Experts of a small language model.
Size: 16 layers, vocabulary 21690.
Experts: 16 experts in each of 8 layers, 192 SwiGLU neurons an expert, 2 picks a token, a sigmoid router.
Training: 276M tokens, 7195 steps.
Below are experts of layer 11 (counted from 0) of a mixture-of-experts language model. Rows are named router (the router's row for the expert) and show model dimensions 0-255. Each number is 128 + 24 x the weight over its row's rms, rounded and kept within 0 to 255. Numbers have three digits each.
After each expert's rows: "comes after" lists some tokens at least twice as common just before its tokens as in all text. This comes from a sample of Wikipedia text that the model never trained on. Tokens count by the router's weight.

# expert 0
router:128116116093134121135171165082154089152117107144108163149174155140132112145116133105156087133184138148102124130129108141101140129112121072140107123139127110130136139134104115114167148096139076175132135149111083112110153130118139111145125115144145130125103151121157123149141107185132097154152175159152143144147144164123164131137129126071169135114126098120095116127124153121123156136145158142119088118116117145102127095171135127146121081108165103115132142074126108161127091094055108136125112124102146143152174110117131084114133088145108160147129130063105095135120105137101123132133068106071132135109096087093117122090089113112124139127129115142090102143127127145114127165144102109156120112135074115138125079107130149125122099150099129121157138116118136146153139130153152
comes after: "\n", " was", " is", " he", " He", " and"

# expert 6
router:134136109117135130121151124139135126139096109115125154158118141139117112170130114119110139138169116135134139135116134126089118131129145100158142152118166123144125126151155119152151077121145091180134101086099089158117119148092150129183165124110135163086109120114126170142138085111162123158134158160111110125126142105119113141151148119157069104096094135112105144170124107116124163168120172131126126123162127171127096103168129089098146124166133093117126106121137126103142144086061082107138106146145147097109126158167134116105129082112144154111104143112086115091127062149139119138146098137101105106095095102093142125087113127142126139120157122165119089163091063144103137135135109102173096142103111136085132120077115133119105131168102126126150140135118132111124162125157118
comes after: " the", "-", " a", "\n", " an", " his"

# expert 1
router:146136127126178102134132146126140120145093130145116117139124151162119110148129111116129129125135100136122104121172096128099116124098126122133134120129132094162138116165127075112122128129143137151107094137118110148158155126111137117157157108098136163106118126113129100127131106134073141122146124128128130113193134111095128128146123127115123121099154129085099132113113097119115165125104165137106081119129085119106146108122131124079076146132160103133132128124097104089135130114093129117138115110112102114131135106090115112098106043080109105124118084085121139160094109203148132128120099112108093123107113132122125140083098138138124141116156090129098106153134123148136145130174092098156126137121037100107127112139128121144146105147081144152139176099116038121145110079099119
comes after: " |", " ", " 0", " 1", " —", " 2"

# expert 7
router:082136108077148091089150145106124145154131120135100150132134142142111133128159093137120090100148110134114103103175139138098132124124147126140122147131122130157176120155156137102146089138116129146120115167147089132141176155170142122134104142143141125119094110072121134143156125138129106135126124121095147082171120122121102112140095145162124097134135120137125127143134070066115117155179172133108113128122130142124114103152153124087142134144167139162122106116124081107166154084118108149139099113116106132117120143104079098104145107120122100138115104115112113161112101144094178130118116112109110099125106123127161130102103147114096119093069074128082086146165135134143149113156112091164130093140103137091121079106092111179144111171104116123173142111143124146113139146171118
comes after: "\n", " K", " B", " P", " H", " G"

# expert 12
router:135087159080133130116138121124148142165100117129129139142135172140135148130132117146105147132131136154157111121146115096084143127070128042164116133123135139157148132152115109105173105167120127156107113138155126146117140127170140127160145102138139147118115098129127119117091101154190107151093124160115128107161132107091120129154158145124123108151148145121107111129090106139164175132102142164126122127132133151151110119132142124067113161137135116143119124143104125151185127127094073117112136113132140119144147101125138099149125101061092094123138086117089148144129097139088146154159063131106108099081101151100133115089113142151112116137115131116126127156128128162136164138171130097153134171147066090119104088178132109132141137142121112107146151122142104123102162117127091
comes after: " |", "|", ":", " 6", " 5", " /"

# expert 3
router:124128141082130118124137128122117098148128183110125149167134184109110128160109117130158093120127124095147111143134112091117127101153126132126085133123152142142149133152124122137131084147148098143138108153156118130139152149148135111130109123099138130109108154137136130126155111138132122105129139146124136132124127116078115119134133080147104111080169118128101152127111101130120146150119156167138129124117136146102164075175139089108082138144176137139131114134094121115191110093067105086122114107122114139081142092120131117131098112110116111110113138129107146147131116128133154095150049125115121125118100126054148085120171136127100156161143120095114073078125094164081131112116064111181160130135120114105120099127151124131098123134094106153176111120148128122120137093115070
comes after: "\n", " |", ".", "==", "===", " ="

# expert 2
router:101136116078122146138151104152134177142116084129108145129118147154150161136143099132094108118138147155132127126121136112100164125067148115139096117144150139115154160182170118125155101144129132149122076127158137121122143174148146109138121126110129174107105110091129125141142114130120136105140146120078119156128155122131101135143127137135094083100165116132120118112113153132092115159172162177143101122159112123136108099171171137104153152105146147150120088122128111105151125076069094107119139107143121139093134127153110103130119101088102115103121082104101123131117126153108134119126088130141141109099117089088112075062109125104098151113129122088103103132124140128142134110154109119128126086121107107110111111112141133144145113144033129130181122120126122135089132147167085
comes after: " |", "-", " the", " of", " in", "|"

# expert 4
router:097139141115137146130139085078118135166147171123094179116076174115162138124111093116125124119164100129105138153109125126104125130089121100104131148119116152166153121146117122163166124127146102152078135119127142088122136138144138104158099129112124140102095098115116157152124105138161100129137160120132152100149108173128129128152093165145122115125147107133079149113110136121084158143146174172137114153145094137106134085131111085133135132115159097118127129117114145122149145101134104086091139104157136126116157116136127113122127096105109118156139088092137114118117137152101140137139068162130160105128105148097159109136112082128116129088085101093104097118145155146125149073145091134097128120083076108117149102110139148121133108125070082123190160129132112152127131115141079
comes after: " of", " in", " to", " on", " at", " for"

# expert 14
router:103119117092183126121127111155118150167108141143125132152174148142128143104156105112143137130129146157132136140143127150083138127104104097130126145106146113121155147182158123116174122147087109157134107155138090121094164123133146132165146086110139176094110131151134103125141125122126140090097158166097150139141168151130104153161104152148107127093149092171124145131123184107129176143137169172114100142139129157133131101165155132117137111114150168092151129107121172107140092095102114105166177108120124109097121139142117109088085070113108128133140123083071157154120103159129151110129095147129115122121113111101123091068112136137111150120170115113082083150114103107126133132170116127117117105103103125102095104118146085093136121137093117134143131148145139152134133138146099
comes after: " the", "-", " a", " United", "|", " New"